{
  "hidden_size": 96,
  "moe_layers": [0, 1, 2, 3, 4, 5, 6, 7, 8, 9, 10],
  "router_bias": true,
  "init_std_router": 0.0128,
  "lr_router": 0.00246,
  "norm_eps": 1e-06,
  "max_steps": 7105
}
Below are experts of layer 6 (counted from 0) of a mixture-of-experts language model. Rows are named router (the router's row for the expert), gate (a neuron's input weights, with its number), up (a neuron's input weights, with its number) and show model dimensions 0-95. Each number is 500 + 50 x the weight over its row's rms, rounded and kept within 0 to 999. Numbers have three digits each.
Before each expert's rows: "gets" lists some tokens that make up at least twice as much of what it gets as of all text. This comes from a sample of Wikipedia text that the model never trained on. Tokens count by the router's weight.

# expert 25
gets: " |", " 0", " ", ";", " 0;", " 1"
router:490509525502555541435522423413483459478449444516561512466625503421544618471537465604488579482484520475437542445493461468491481516434396613551516467534432523479520539519418489544498469494477579527497519516388533497579438505539479491451568520569538490475531485555472435431538444495598439485
gate3:577388427525491451423530424507548484537557450555520593486576428480540594555605523507524449444522574406482606438451464474476552575493483416522448506493568547522455495519515537492551530548507451491496539442508442506523428500557498423481455515524458486500480550469591539578489511464427494583
up3:449494505537509550519525563442560456404467548530479490420515547431517514449500421541511442509617521510486537504486516362441475554578530506520523539569434567606547490547425507461519509485540507573484502502544529427467528561533440559471550463460588605413491544544523521528558403562563515491
gate4:523509416464545494518591458594531568493507538485575500459628525491458462586500398506517577408446505440401482570497573434540458445492449448485532530545531483493454563427552538502527449464474522563526511513512567534607518435463501445525508484580554492481532559486496455545484483615528562444
up4:588485470490501461467548490530492465508478466474479537489360379658472539544476494463524507554539508490493393459509462567582509482388432503596477463470557478459525444485533515464464516495537436465499516563449539419551553485384466499537541506419603456490468501498542555439539525510512557526
gate5:450456540497464485458424526450484534482475523575589572433527517517575529573484553539590553429506527528425514527514455506490483500589445511529518460495436494489574448484480433432391463545528430558548526520532603485473523484489527497454495479532356579562434563501458512511598489474524375458
up5:517456496494452422458473476531539527471496469419489550537480600451491511452500475414554470525548486508572447515360503430487511575461550536411543470615539500455506507520456431556574528534478548408531537510459474461476458559427555541525549460587411544532488538579469515454376509422536484482
gate6:528466511487430501465452514545482471485516479533548431526560491464515461583341481444495591539524490480502590507502464576507489545555453508417467589492486576432483477377563493495514518486404559530515417501500478540487514504544470472547526504492541510405408482510556537378404581461558455534
up6:452533435388462405417494431588519536476470561453519500523555550473614499460440449433477550539423538496524506430543542451492492458448424580466555573566505563469488520486523545472549520497441575444469464476547516449554468475435445576523560439482482586466529448480574518531530402559485473543
gate7:498492528422464440537390497520493483507509461412571487467558515529504514509484413552614411557437510504507417411600500550457538513549394455458469515532437498477469473439499512526394460527501520496505450418544489570519409435418559433544555441452521547484436492543484490427508532440446462539
up7:551578443447416476573565503438526554490546547453529510542514513473530549501551515520494435369547557483576520523454510549480482545541496511471430458502535549494570403520441533587451498562505487666439464496473431509520453486567648480482520459545512535497510533492554576571533541532496563502

# expert 44
gets: " |", " ", ";", ")", " –", " /"
router:538547538497557525499456468391473473484392475531494523449654520507509547500539477593494529488549505474494604436560450497497491514450456494521593453533407519481480517463457489518505487457466627534453420525441612484534419523516494467430548514528565486409523437520455460453538470451584454562
gate3:560473435517419514543532440472491511618472451466464516457501463444512421497567345487525485557504473505511553527519430476512437503437531509496571556542474516476534459534609503465514537498437424597504549537501507579408505508502474541478444513502607443580530535541400441409568437532496479463
up3:500521469530447513418510487548431411493525471506435564477469493580541538426518566528506498453546455500502475369515396534589472570423491538637571507502447569514458475476518525488543470551569450513560545440521550540503520503448516524542521511480551607519464419490384540549557451492444554557
gate4:494523451537528513460449478481525417462549455479451511612500539388603418601529514464495467463479503491500510438496598449517489486424541489466585546468553483468408456576424548496547498451472465565392369487466569526480470463525473564543517506548427513462454437466552539471514550526545533430
up4:430516427417467519441509492459533519459548593520510479521464520468529470583543552406487464438512530463482406537462486461530424565474414430543439436608484496554579526558515474532472484509472490413476653440506528587487530496469511546418578492534461513500484504446498425474634489491509518509
gate5:452481540411474521503522519541578520530529427496491591508546537602437461464521515515452557579454529441502419480499396455521527532416462533412578477460535442437537407474499551595443470525578503543443507485499522475442491506519459486474469461605469530583489539485482445405582539556472589441
up5:595528511528528442435464436531453487519535534491525455464499392457520481513514505422506487470499403590482548469426495528433462537419455544514482517598577550575592446577468589424500494407509483513485549500461458492588565528545460516482451543465460463420458522492448540579483566372470506511
gate6:463519465574432509507423535547492485439520394505498498504452427510485423528497502549477483540519571519414547451562425658454526428510503521463488495547466473468543446451521500442476550480539477504555614632454469505419493494501467386553487526464585522510484522510545514547549560393450505554
up6:438461497471559431444563454537506568471506489622481573592549517478528558376454476523494497563510470498530540542575492411476591445409551456493537453429486515522572622500407552518542461526396494423524548501525510516497528489436515440401525510538438516472461526467515460506508492579470484449
gate7:522589491510413503461529508549537514430514569493533479439493556559541598519572557456527531467554518626543487577417461442567451485480447470466560523612457494537520544455443486492467512562571419451498508574456535515458552513456483542411536559480440517523496572466440416533628545499496473521
up7:497510484523581533513486586474534472519524538512507490556626467434482542552560479581514540453487461509509422344484480442510409473536483528554489476498500535533529421481509537579436498576544569542515585530510426482510528465534436481516475596428598507519588494464562517500448404565594492541

# expert 11
gets: "M", "S", "C", "B", "P", "L"
router:516517531494532472523471572545549453527431461469525549411584518419530573395541478488592476476508543487352557403532433456464506504465488428465564520546514439480512582510447508478596508530489506542553474564470551489537472515523557403390430514552489494494522491587530407439556524467541485494
gate0:494482485582600446462430494464522478506525463517481471607540622387451486505541580401494480529533490510492534509496467479484508465485509581459450527523478440430614518453486476614510405535489498528478454486539498466530412522478468519408529532440524555466506484515387487459574461434400453565
up0:554424519573528526618559502498481477536525557576491499534426481481492553519428425560556518484567491505462524526536500519416439468508511520521473421499578508568568497429458495543531486516567534401564510512361582461503495423472546547551431598495447510508579500520512499523487449402516588425
gate1:570571489530541553537546524495604488404490449483560498504635485466500567489504470425455461507483495394509461490465452452520549488555476469536475463432567495434388574531523481580562562480512523548491467510404555491550456418571524468573529571534449435493537454483496443511477473505481448628
up1:540485465597520589487532446484482392490495453550575559521515521473433584500511560463472495538466474439555432481440612494529475446478498516549523457386483485484385520594526410470458608478584506464542497560431470518520458516533434479490590423463504470529532533480514496588453429534524517441
gate2:452564409537456457549464612450483419491349515529446483412585536513496609456409533476523508517499548511439585463541522510471501590512465420473565457480499454556479531507421434511496438491510478523456511526522507470552488513464649489454484512504511547577484460486608456515453498522516449515
up2:550453496466576495525464470447514425469549405605554555507485531455590397525541417539488442441613573499556525396493449587493511499549427570521384508503499471520497503496426518507599554528577480468555476554502425491481490501461513487465471504560493501430516545467403493496467436424525479492
gate3:459540448479554430539405543406428503523399448428467467536532583534575536431457498521507513501445530562520536530490524501461484482541523523510440446520398556485482552536397473500494525491485460501558539556478559531476519403464400512459479442549515398475429504526471447425573608473409571513
up3:477425433506522503485512512558481562571406610415447564475541455512490513494513491460491530571557521556438479557510433532560443500474470556502444487510525559439618433480534425482554475457537617607456563461534533598488501474483479399509446562429509501563506506486428508477434528508566473560
gate4:468527524513500392558525450463493501520565422515536514534427504595415546528574424461497459466537578527601459502516567500499427376557454493465459520459626495549514562453479540466488440529491527401459475514506466478399480531543541509589524546489448469443439500436534425494523503439540562564
up4:478470525482460609431466548452544447434420553473451541512502485497554512458383588544558463553530522422520494583524445522473597558480546597520505443427383482497503435460571462514502591475551478503512523456525489472536517536424466515399561467523540550549464568548436513494468472447481406500

# expert 5
gets: ",", "a,", " –", "e,", "s,", "),"
router:535558591513557528481510493476470438525438509462594519466532539525515502484534492530478569439546503511457473510522420474459541473496443449494543462575407483548514536519449568565486439544464652526496504497436570419497396634435539405497529492480525500433489418555527518474601509445488424447
gate0:507597541545529582504548531478491447472378511525554475566503459597463551389531411510486491452509532432478454490507478544449453568559502509518456550477559472489497491495428502433503498444549536425508537553507492493409489569512455473566463404437606508489554382504496595449568512583468480532
up0:413582603408567553584503509512478442565436489521535487514429534530523520431477477496454638464561538506406425490466483542437473453492462534514544504486507428506513421480406539525418466527575535601459461473545461565458479546454460403603510463474530500534494424473489460521515450461522481502
gate1:531495526574459510441403442506557478457445534558550390505417470495447495520588476458575445483440375528452487506478570437547415524399501562420412486461444487478477436459542516565547525473444469567523584429515452453544511597526448466459496512501545455474451487504454476527495531433459535545
up1:435528566476406518460469525501479619431491512441464514494494478561465510453504461461478579487453549515510504504590537487475465434431473510388485581449551531534472494490651425460537383550488494577462481496541554498490464539541537463541484425492459509421500463602545465424508483487450451388
gate2:407494499445500458509460505553554608619467537531430497495524428520550463407500576482539517458501520515521556448554517463544553487551557487492485513468477504558424568483469552477578521525447449412495463590455528453581495541504483566539585425441572538401480454602559522594486504435473490532
up2:435520542499504383513558477371508545505596503514547481540471497580507585441504569538584504479586479613567510564508479540465507515538431564535471524521414529497450540511470495513509576511445572559483440463565525541536510402542520419488558482540526531525575508465583455375485498551507488489
gate3:568438465439545489558509506540624478472548504565546464520455543422514583574454436554476548658494475592434513471519513589495572562549548535581423523461470531399477522439522521489544495546475452503521542487453449472520446435456550592482502542446512487509562479532471468499461449513452468586
up3:432480544495440415441372484485608538472560483458526402440429494429552472547431506538570447439538446458424554436486548537520519479477500483524472512503466502515449583552582439460579572558546559583528506570486483516475439481440470564447506622567539512486538521519442469523479547530529519495
gate4:565544421548511539565488546460438474564593448530448483452445501403482483411449500494541422415559501517451500507467464562528488506467586503522477535466517610419473500509504579580492489540439572543525534600460573460573392420501549548545521457544519491486583529491485540558571564493458538492
up4:470431445548494494556486507530517495521575513461528506485488537521434502482519598647601492465580526524403493473423563551687519591522469497504431561578492552452535445583494444556474529589512502502569545557487422514521451487488554520455559498509469448476575539490447491493512502516506502507

# expert 28
gets: "p", "c", "th", "l", "t", "m"
router:536519480472483569523417527540550496580514523509557530491535538440566647480485533459530616492528532531445464481554463548498474518436464542487554445545468477473564609518478620427572461528516510555505446513473539404573469606476546490447481600479476509538452448490523440506503600485585492534
gate1:522499586485460362480544461640461471498490540505506539500570522375480548549499526495447461533517466544509505490609629410468500524421451412492550492557476518505397569595550542506509531511437558495477476457523482455504468610517471516458572497517466494538467445424473536478449533472521511516
up1:576568565417532444496504492593516504538509417567537448511557479505555486510543541502495548443482483490495505555430543419444510457502580396431537513519490476561420413524514510546483512534532561483522473559513553446504424489517499521606647419496510507555447531623427515420498566470491507450
gate2:560482533492480616564517471533455496511458450483586536560518517464464523570446476462544521358446491376469633477614523507348481506562449482468452496525443443522454472543475525475505474490477439509431526487492543486532546543484448504441553535446482536575485499532546484434518501581539534430
up2:516523475503544503533469414494539463503492483522622594543529486453592448435456507480537477489414507374521552522555531617474598460512477461556523548451564561552424525426547509501426416535535476499532567477497513552500493571436507543480458404381496404502525492529540450491535460475470544467
gate3:452528587436525403607495476608464466481441531548539458425502517590526485524513532462544450527485510403544498582537550505464443496422483484570541444533531530502478496460482543546518489551495428519516495468455573503541518599531542543561477521558516499547515541529622467530402642526532533581
up3:564529494436529453429535548449580626451473505538506546393525511469547520506400527556427544512500427451474499497561492413454500422403557558520481566488469583526542540488524530509518511476512496502533516557544414462455500436524485467521531527525536444448482574485444496558589501678492489471
gate4:538507509420515515564497482455449570464482342412469539445512560547573467433466408481496573440461488526521462509617471546420461490548495452515546481498460517459460589539526509574465518530515470524492493554509419569532435533553378554418562518478476537539482535571536522494521522519472398559
up4:406538522592443508515520478453537434457538453473507471516445442483483384497512505542430433524523457619544524451490461454523511503498542503479479494592462481462475569513539495425414394477512535476430479554554547565541433499541534503535512446483366458467485497462557532580406516403502522607
gate5:472517491435578513496461489534530519511498434487470513530561547517497559450486446422543540467462483548504454502563503419487494581519553628545523470570503546524563407495518521550559604563575588574647555461536569516520497586484519472417495419433506525497459498517422513520534495602546545483
up5:501485507545480562593578490413451511552423514530553439471435462396377595502480551487486556490448517338438438506444434471515488486458565445489496513457435589543527473507517496425525473490493525501478465483459490513505603480436561466411515515533512497439500535535558571587527468438534511476

# expert 22
gets: " the", " a", " The", " an", "The", " his"
router:541598603451422493483483516526519486546413501430535529498517574442473506414487410547512519527531579505450555486587482457489540493454491519498494461529480496459547457542421487510505387536498513530456529549396514443582426451405481467465525550539533537469471430529556465449456543361574418486
gate0:493468499521551458601552507578473494466424505559502525510463511506581493530543340435439465505472567543474548495417434485518495424525483498495654494566448526536434468565502525537479415523568524444519436511411535560524445447504489506395383476464499489534478482496493536480575571502528468533
up0:610568570520463562618511503448533562433520484402502492477464494521512441441460478436597472396540479530597586518467534537483492458540455511533450367622478420607518436520492477550469558541541529477469493506529511508466513485492545554447505510530600519499485532550489448456547525525533527461
gate1:563479612511490480499520446558468538541550443469514537492525398424516518543442444587499531442493654560462416503484508494506483496377451503506495444393554503529506470524514459433464622501543536470575536406504499455569553471554525411530477502450503466520498447499555559534449567552537483519
up1:508510526454466457412544519525456490485562442425502650486520514504416411557499549464532550566523520411441501480466542523490538501476348511493549554534541427512424577508538527488491449479496488402526443520541514562524558494457520428457410485482537511471523498492499438603534622483563510441
gate2:506482500445589437543575445483529452586493480458479459472463525490421483482489495365468486477578432546538470513547467433525567513483416545562555548496482465499429517466519576474413483538469411569498464444435503410477513525484481537576541532455479333531599422517505510496533492504446543552
up2:450464556430589412464524450368452514493532539494478505513453467448476522530545462452484529467585567537533516574484566432546481560542477553547473547504544565467489465545584523435499371532449427535561461488462594512583557483526489558562472448479499549535577432504470533579584480447534494452
gate3:486505520542484494516490577495554492537524463451528472544544603435426405489568490479495473485551474518594456463528571533564454532498485425509423463476518601487509444399534463398471533468470528601476538482511551432447435488476545424547458502418457358522439573505495452480584511564523438500
up3:445487426488458477437568444594406471526531451518543505506562462543470432453501519456472562440420646495400433436478530465513547506491522538529481440536456455535451522488609483537456435523539548515539554543480456529489496399496371480509464484545511479470572448494495440578597434517504461508
gate4:404544604446486409525512554547490525516452421440451486483497450509496570567582512547478470498522460497460465452513540551487506485474462494569599500591428495470538374376494489542509513471485407627480533495437469515503491521532541497536383479453484478539526573481559452454442429521533456550
up4:521510563593502537532449500535609485480477480452426515570495513538498527617561505582523444505535362545407528594420532500458537464504529437510536500491512443458497472474428469545528509586490508509462506574403490475468455543476519578447530525515428516476555458541477398566542427486391482468

# expert 37
gets: "|", " |", "-", ":", "=", " Born:"
router:544598621481548511481408537434568435477391517487479521467538592474526479476506465538460545505549492478487570394510496471524486481432512465589573403517476535503492514512463492441560522524399507563540468510509582463555374510516498509449450557522562476466440493499518524392565474431510507583
gate0:518532407499537448468543492444535472443510370507481484500473472564541414473571371484440519551470503545454463419550584546544544555490468462553559486452479546534382506502438478362489522454438476521489527440469526520470465430535501408515516582570537472482471506414510480479473506497562406532
up0:556503553511530558571446485458442528447573372489475483582538542410469561583499563618490475529494481440463491475508472528472478618560485424476529435525476515504508468491452509482604533484547479570511465499520545532536486485531426500468400511501489582529486481434505372612497505509596548531
gate1:534529574558415606409458514541504505521522481540471533550429448575529423460489485544587459445556504484571557469420442498487457532477477466520551557607510465584500492455517530478514543481537544422504535512471574507457522487422409499629508457501562586486465473551575558456448520431504579528
up1:496456568514454519426457473402438544432462598522498474477539499497436400464546466437508576455568493362440465413426445516497420472483416509529524457493534516546548522479457547429455526451545533506511585516555498590591483526479522532505464509493564411465541466524604523454508473523526463425
gate2:506416589592551541458501569493519569557547532529475490505545535504527464551424516577628580524492532505564605463439504610448512560501452452521485597502535427482488468484456544521513424548483502541608533517571455529561545511548564579517518465521612470529527499498484496433553558560490485504
up2:536519410486413505605547434511511496499531406584482493538553560567612474476508504480506507547519468456533481528514517549446520559507454522429381534536437525509431475488454529447515470472584458518537442445436526578479487504579504576553524574392485473413473437480515415562421431470552491491
gate3:447467519509391561490488430471497470498545429443431444413571506512543516445568437557479566536522501478457541468452467486466566508418579453505556568570518418475505502498506504557496575563468533499635482438558525475470444473504650553504499554481485484491448510427455453459388496556485470541
up3:421489506524527501531482528487488443477538608541547525529481450532508612549538506493544485425532474511541543606479452521479449526480534501465451456503579573488561466479596475415455485480441447533396492560470560554465546496546369474445495464498387492516472404431510491437522615473563555540
gate4:522589464519529546438483468469597507509473520459475576505471525467457547505388485554494486462565532533564446557473423374540516564447481445463517419502495437471476594417472427455489514456482561402446478506525520432490393493448456528435555525553502436555538512451591526595511553516513540550
up4:501428501467499482518420521530430544547467545446555544507531604504556476554448488489442563606453529541491589468526531484516531426463561511531529642494505628493500410513512523432531546491460493523518530454453478600535549515564446479490521502478536480444395502517421526470543422446594414475

# expert 20
gets: " the", "'s", " his", " their", " her", " its"
router:497573602556456522521445503540606429559521422440573606456492523593474547423518448519478539478587535516480567477543532441519502565467499563530525541540509513455561495523470551501485433495483483558510502563406557483523491505457483391444527552559575460484460440522552467405475530489577389490
gate0:562499496596580530417487502467515433428539492462493544442565555525562456414422453501588500608502459540482498486499495461522451583471552518458471446438458611493518442569372421458533515479524530584468491487524501560520530492469508584435456540565494527501496501553494577527538504466526565382
up0:515589507511464431498534487513550570517512505493443452467441577453510443493538437479486463551532456461462463481471367497499512537557556573560403536470487445485445465468487475475563528433482525540468535379487444518481509569428439540485506443425609519411431518488511587406547565526507433594
gate1:549569536507453543466557467526539444559540582484462541468548480574449586471423600476473440578577446543467451509517538517545571445397495535551581522371530531474532455389497553559536551531406497556497460528508526463516543535468410527438427515515471539506523473466530438535437520490549554522
up1:476541562515544557496421535547455559371402503508552404521456383544548447456498375519487477492477523474585460462435490458570508540525534504432434451536562561506399493466512454482492592489572497568468497496414454498475489519503597429551505539505417492529497440549501486500538506429517529452
gate2:530480554487560492499519519492471428492478503412458562552485461449526547475516536430524526429430464467518493474421554497529459470531449489478574455563506442423506568508473564447390572536425438601403491620430439447452403450555469489513543483495464544530535497477502403535481416535505466594
up2:616520456506459553457469426535581463508510525518569500482575526589462429436561560440537602559518590494505498529458438527504558476570533543429556468377567518565497474529435547471470515469446589534539455481491544452524485517522509525539518524439548586510446509446535525431414434527598489510
gate3:410576528502418587513514541469533450494407391480414479486554425483529482548573533489553447433487340517497411508459563508520479498460529550447492471481458639501536475500486496528500427546479514434490477522436486414554518503492557467529522480529468461484503567403510543520468536457439481600
up3:485543504456520507490495453526484567541493527427563469507511455561510515474560491532470440432424528498514568450489501410450428516537484436652510591534458477510510543397495538534454599501466543460524404464368506506497594522434418513461502450504520449562379562501530507521483473487437568549
gate4:489551480432557451457433500583581523544476475491493445476391488516565493587588492405442565498534538501494611434572457457435564553512552500485526451523543553518509491435507485601522477439467536444561476578473542522546462480503507459548501533463485495579526579531561393418529488465505401548
up4:563565481480462495544491452521541510531539562429388567428439512481460466470564497457517521429502592463437620476558490521520598621555375517460514558404542485460532556536533500470504443494517490463480445447481523411490422509443525432514546534534510430529526473552497451520513580541487491583

# expert 47
gets: " h", " d", " st", " w", " b", " St"
router:490503488413508568435478516489535482598535450441528542507499516417620521433468403577509575499519524536424540467510437477542604497418504458477542466566491461514584544450414580490608521509433487529441437560465572411507460621489531458452449520478503549507457511485464500496477493477552438516
gate0:471483513576438439553565463524548570493587505474463542451479491458371418542495551546430513506436504510460525537523470513460461488471542484433462446529497505470503545427505444486507509581544516436564593443435460471488508396527587460487548555587538433455515584530482454432548509634574542527
up0:491479434483452492466543459516527491563555486497530534546430613462514437498431498617510490457572606466485506578499561488422526518484421508541426488549513471536535426542501536568525529453489468559467459474487478411506590479519469605534538432506537552511530484570516492362563566536611521444
gate1:555474503495453480510515515397488459472472521554532460560451411477577502543554489457422521410468482490515404496448438567470484458393466535558439474417520445470513491477470589377469468582496536537533514473488542431495448447500548359487483458426495425494515534587434494482586466529527446459
up1:528489477422509400564571469532452556559549479509437531500477564499566426600505481532503504520495551556486620462620511538517499556540549450474621451498465475475500526564535488464503544488531457459521444510493503446500529525521487496513477460491611469467513669564517483423482547468632523505
gate2:369422481476560457567497567413456449466459425538504564525559580431490452483515628466463593452500512529497491464522456479474520457463490477539541472467389527510501511511517522560454470584468487552570471442527446528479547560474510575468517478423602523518462510460530523399553521501381549493
up2:425521489460464466524446516467425516472556496448468557445611530546445531487437485550493391444491500499489469479524471525515605603502584524476494414446455463472540556460509439511477531570517592566483463421447491470525535589532445574482524554480392520471539516532420510612599527487539488557
gate3:505428478514444486479479440433578538587462443540469478479550518523625482503566427551449420499500502534460493455465515482599481546586477470504543483479462474524523476443398451562545467413627580471457572440500377515506482511520515528427534499459483485472491514539491460471565492592615475459
up3:411491474520502419535409460458527485540536522519508582458505534542485444499513593470480474631602346568419519442579452544590495444505532513525439527531573527536491474532508411553531599494513483485573434481427517484475508487439490440563485436501566457510427516438478485487514473486553462483
gate4:518478521575510531429417599582415491498476513536433498506498538483488563475553536426517424476501533453520482465527436520502534478621428396548479483543508482504490526592577479499464495533555507546576487421548525442517525522478509512506522549447429502499412490504622581647400494471540496525
up4:581491568418488440453475609488418499513443501570535526474429554550504538454549579493474541491447541477483488568538416558445408490443450501540512520603528553502574479463584526559497563485493481508488460514531576377500454500550464497434536516519550517518457520443588466535459487546577369521

# expert 35
gets: " (", " \"", " (S", "/", " (C", " (P"
router:510544500473531535485442597485546425566432437473524556426542524502544532464563530484591507521512510492392558447595428428513572516471493442497568497530472424501572557502441509444574501522454486552553463524471549440485524507546602403427415443515458392467512477573518490475531577487569493530
gate0:498500426536450509489539475471477429472512532596477516496421536479462513477466543550459504530558448486417483403447494543462533516575535461582493522544505544465450523631466565528568406487582500585522515427555447511578481475555536465460407503459501544554543553530449387654516484509502508513
up0:563401544494592549532520510532546558540516413439439484412501486585527449566540579483519416497489516538545547445484505483642491549507475492451447495519514564446451601512486509441566567450459495500468600535529501466595441481460529496465470382484515520497516521502477489520553417444606490538
gate1:473504541500478462422488476533422513476515487505522458495479440574550587547457565427616472482431536461508599518514442558399515441599478454490563463499451482613426514461518515540564565477493533495591498437364516471480492617528518504525547560460528530538431453496495486473465412489553485471
up1:477506477481398483559473526547463369449531441576558435443525467430466483394627577554465539521586468518492462488485516507554568523479574494519387494507516531479445456538478427503503527538532536496477492517438495422507470541500531454463374520429461527481401475559441512471465401518552483522
gate2:558464514462601538480513515549569455440544477454524469477545443527532502440459537575497488432532482420410512453485536591435568538501494508471465545481405474549530616508457419522556494430521566462512448493449399523484411522601459457535514483576441400455443512482493531567535498583574487482
up2:531586566380442425558487465477616548494514487504485551501557533496522509480468538532559559515458521472473516435532469510446533477520529535526497462391596489535452469492468425541484489499509645535548461445510459461485489469442530464560477379482530409490377501466515625573464460536527519503
gate3:475484529517538454584466591437438422493534507536568512477518460496493544537467474416355490532497455558568484509473446497484542486513518497470493479534557534491485511488504428495561455388496504533503486420427482489575494454484400541486399490519602525503443583428587376526573484407526463544
up3:382603479541462401513510439512646476466509528427462524543540476475364533486437481430500548540531488452515513479516491529529537524453539511438446480509506536485516596457513514499515431544457492462436511541522531397436454559509549567565476514553523398534519432397474501544531531587501528559
gate4:577471533440592513535538554446537434438543544547532506564610455501537547485501404470455480544480540567473481469508521527525440452469422514455528467486503496531438473447469502544495491479491508618429548498543478517318539497565462499533429504465499415496570419525644482530480473495442474508
up4:532415594495466516527652431473450407494467599512508508465580503536478441554430391411562491550428521559563501531500564519499436519500512537467534478450493404458479519487460427519499418498542439546481560588478520487490538511476472513523543504521551557509523579401495508515438489434428440468

# expert 30
gets: " the", " The", "The", " a", " an", " A"
router:550599543415519520493415580515534430520478499433588578379507547501492521432541504537492503485497560455506574490559477494515542499460481506495497532552450501445602537502402508500514452479481577547478501604425476465522469478503550479506435558520545483513434421584506456425514535351480413474
gate0:514396460526505547490524506430564500497492602424528450426574361523446461446514553546483447576542499485338477554520537435584441468457523483456485486452557548493498594495479474543475433399466535552537478551512518439595476445458470536534494561510442458521523480509509504494496530524430521574
up0:499503418448495605453470515544524563556479535454505545481466600432494542539494479447546545480453516543528592419516514425469540507516427517514495512533507469531520488568462598562525556523451448474427435570529375438491512500500402508566530476511591507588479506620475462428402460469525446534
gate1:463545523505623454477509489517551500519463537556557633550435437415431548469464432477559474469499492475582573518556447543487502472551495574536515599494516514389542455453589504528587511507399544493538470394500452430474518457457470515483517442473484482516463427498505528609560450547465470502
up1:520499444588410505503570490471403546472516512464533503559563533499544303524517526521576483526423474421551481509516527487539452508510470495501547453456474517557551463497527481423512508621444423481528576506531558502469503551424580432511479513482512479477464450496500522512564405610542524407
gate2:509497527465526608511389490441424511559433537432492566513488549432562559548509529483527482498537578514445483555580519418582563503609510475506498597566492485464456468583425543482500532413529510487415514494460558519580454419397517492526491497466544516502454483597534431460536458555501481441
up2:475524412621473569436466553495560543561521546532618502499504604540511510466509443494426512620607582529536554518508527565586479464422449483491488466550396515472500495443439452454468527562534505438431464535515474542512461499500547476471446543541476423489542541529468459537573443438560497456
gate3:608497474389485486523430499558426418516458516553535499540475471514463504516467431526444472543498477444516561489577425491499491495539481379480519467482581466435530553395507401563393517488541489457554403477528521506478504440479550419599550455548535497402525426479545484455535571495522557512
up3:492528476474496542486539513514505453480513464520614522404512430538430495463497477568447503500463381556506503480590472634401412410447412539521473527467557504442426495448479476568569563507425397450490454518543468453511422427480552508491484438436521559469503497484520514475570509520444421501
gate4:439458588457463535573483537507539536525490430551486502547438491537498451369518530538512513493557459543436444525473508526571395559576437483487499433511410487550641489515527496459597467545405512491465514483465462463429573390574512537469523519493550479470560511442428542481510521471419491431
up4:529535533492491514501515555515489487574587461449496547505404488570479482454445573497521426466510454602514479554480579543499414436483416538474435424594473529444520436410502511486517531553489584502523566445504457377485481535579527489513457464439517568520565549332503518477525495512455449494

# expert 40
gets: ";", " |", ":", ");", " –", " /"
router:596494514547515591440529538432473453519457498500612513495619528546513541464535440588511547494526539545488495353508524457524533457496543482480530375545445500492489555529482527541488482460415523614559501547445575462481499564535557476493511517549555496428530503513545453453541519360494431491
gate0:471585565501573448523469490440539490412525501409524588462505467503505526546459501451439537494529435515503490412596523557494509458484585550438479480539482520454494509517487626647509511510541434474515503518547474541472544519468489504523443455555390406444442475494630496512602512550464462455
up0:456499474459519516603514472489548492565442473539511518501525480516411473432453498567567490603510544524548564558514422584520500546517451475440530549527471570498503486547582485429546462331396481468533511601473350525545498525498461522386531537441474526494514464483545548457494527499488493462
gate1:491478472559477483379509501509591520510500575477534565402507594588521514423518541454471586450453488481477561500551430521421558477539520557525526457546571570593464461381480551497493456498546471492526609518405540426546411524522487435529531576469491498522469462476502505457578467453517475562
up1:433503512496520576457499455469494443505464505590526503464459437457490560545547550471454478476502518554585487491567593543393556554384555488526470498540473433459456540522601469483612459521385495454498541461547461489506482513576479561473534539554439424514497571521458501475611518402577540466
gate2:498476458370400503461558580526471518584451468353486479562546583441468463506476506452565499492459538455494432530450482528481448423490477573524510549492560533484419546455420517462572478478532546552532537641424519490496527476554527480504460438501413519485534493399490459516503495499554439553
up2:457459452562538486563483477435529614523429501506394525465584493578442378459503519515523434519428512380551495496594556525443550573550510395491480449428494417588506533509484451472543490530522499581452458446512447562484482486515461493437458480433530467495463482449545574501463555438526511535
gate3:619545449410513580493389467503574551476477464538548576529485537472442555452490487567473536403430586613493464513468585606483456544434530493504482445426509548407512483532518545477421448458525545451509593456511572520500529480551474427484455453548480438472554458523485506491486497443504480547
up3:462682448468558480563467529557506550465503562524499601574520544500529421551540575494485523497495493527519439445517509556505455429549485438566580575463478378492486444551585459535523484543504453493468504445379530443487507543576450472530475484454464424508487547447545450547506447503474441453
gate4:448540517579459535506503537434532523511537462524527597569594555501585558534482504478545422426526510455533496499449566537419502464509491596516485491482506514519402477552518492511551525458605408535530608532517513426502522549417505485475412518402506472347507506529522569565497540464513415491
up4:427479464571464495502465568463502535633482393511439541578544542554615504504395591450580457498538478499476432538523501600474580478467546534560547528492539497494463495503454568477497576480492488547497512450503422498528403450509541485490464459523450471521558567414528557569426441478494439551